{"norm": "rmsnorm", "lr": 0.0016, "final_lr_fraction": 0.0, "steps": 8254}
Below are experts of layer 7 (counted from 0) of a mixture-of-experts language model. Rows are named router (the router's row for the expert) and show model dimensions 0-159. Each number is 500 + 40 x the weight over its row's rms, rounded and kept within 0 to 999. Numbers have three digits each.
After each expert's rows: "gets" lists some tokens that make up at least twice as much of what it gets as of all text. This comes from a sample of Wikipedia text that the model never trained on. Tokens count by the router's weight.

# expert 2
router:517560513470441488550470554491520519498541481502431472504439475520519462568514452535473511521491431430575525497506593539516480486489437523439550501578455501485480486504517579485440582476490474557481565462484497505413484469487569537546518546417544521495497457514570473520528485568398528471519539521468541525440443471453525482555469505458532519540482507529470487433602531544494433503491551452457495512502514483505464539499469537480513546517491526527512553401506521464523531511443516
gets: " ", "–", "9", "b", " (", "k"

# expert 6
router:537414480465478556450491428518505498467402535457544463475496513490482574483537501474542451414431482468517478521494545443499500516421466471541508547562484467514519557490490469579612438495485506460534517533481452552407520477454537501499529456585509580519536539446519530508485472468589514492508525505495526556482542476507423532507440495485526474568467475490520446534437491516487525408469567425514544540477551500502540520539512476466556464518485493512482508472507517509492448519510564
gets: " |", ".", "-", ":", ")", "\n"

# expert 7
router:494421517527511471408458487526446455583506535503455509472446503526503411493487557489526497515515495550454607518538457512495526549477547466518445517481469448571484446533556496463525463430460489445518440551554554434487515549515468511501474544583422456533495447489442508510477494542566468511503441510521497439463545515513547521531496479498539499440491502491488494509458471477481469522460418541432506495521531468479570445414530512488487467434423444490511579482504495506497488536435447
gets: " |\n", "i", "a", "o", " L", " l"

# expert 0
router:517544453484514487466436502521504508542544508589481477498554556473564582516500476482478524412469551518493459512463424501535460452420465485528501480476545490523558513518384469509465521496498469489531527544529562447558497502453466493477475495475503469413507474533476440430547474518416536561496491423489456528494494422508445535511535502431492471515495443448526525482530479458470481484492527503559468507454550507507533505478587473489469418534504547467499477642494486490464570516508469
gets: " the", ",", " and", " of", "ed", " to"

# expert 1
router:491575542480496516472517488480534513442496440519534416469531504546536519473476548483514486379478449460524447529472485509503490507524548526534493481485484586419462507524476463500456475480591563447488476528475499529536458494502512514458553523487427488586493538544521472497442497505465494533486496459507525470575525442442539474433517493554431482476538531537483591570593575417529455499489525549564536432543434482464458498501488521459477450468509496469539492526520568541560524462513491
gets: "1", "0", "2", "3", "5", "4"

# expert 5
router:492523504502530478498504474453533525504521482464550575488498458436550418531527527526481467575570567496461474483473504488451442519446489498523516501480572479440470512482528471509528418479516550545446490425400410475556456513569460481425445524475543450475530513536434501508539483470491490417435536503496503520582542579581442498536453508516484537492516464461526572514486464493485538509506460540478466474530461575503497529503452506560504534477544523486544478467466394457538499475542507
gets: " a", " B", " s", " m", " S", " p"

# expert 3
router:472510483555499468524536571467481471436539500498524573515495535519459462494525465524514474611503556523539515437454567486462570417648559540446498548474534545565573574509488512501504545530473451525523495490547517525560554530492514565509464442511494431463473525449481457482514566458542525528541498520437473505531500569567471486427578530555472458512526552491502454498532470538520577561511462485505501510559477505544499469507474489544478508564511479494459498524489525523472462541493508
gets: " in", " |", "c", " C", " c", "|"

# expert 4
router:485476500511539527582575473532473499496492500483481530550543471460417480452434478489461568490553499558449493479597439521521508545508495487462495455458495495477470395454527546457474538592497506559486477478528486525516517476512461397558530479476568569471477491507535608545470520457500450476498480555579470451477417486473556485491525505496518567461486509518503469476431508538524547519585470503523481534426497503490448500551513485534521558496546509547480432498509464508458483454575487
gets: "r", " d", " D", "or", "ur", " t"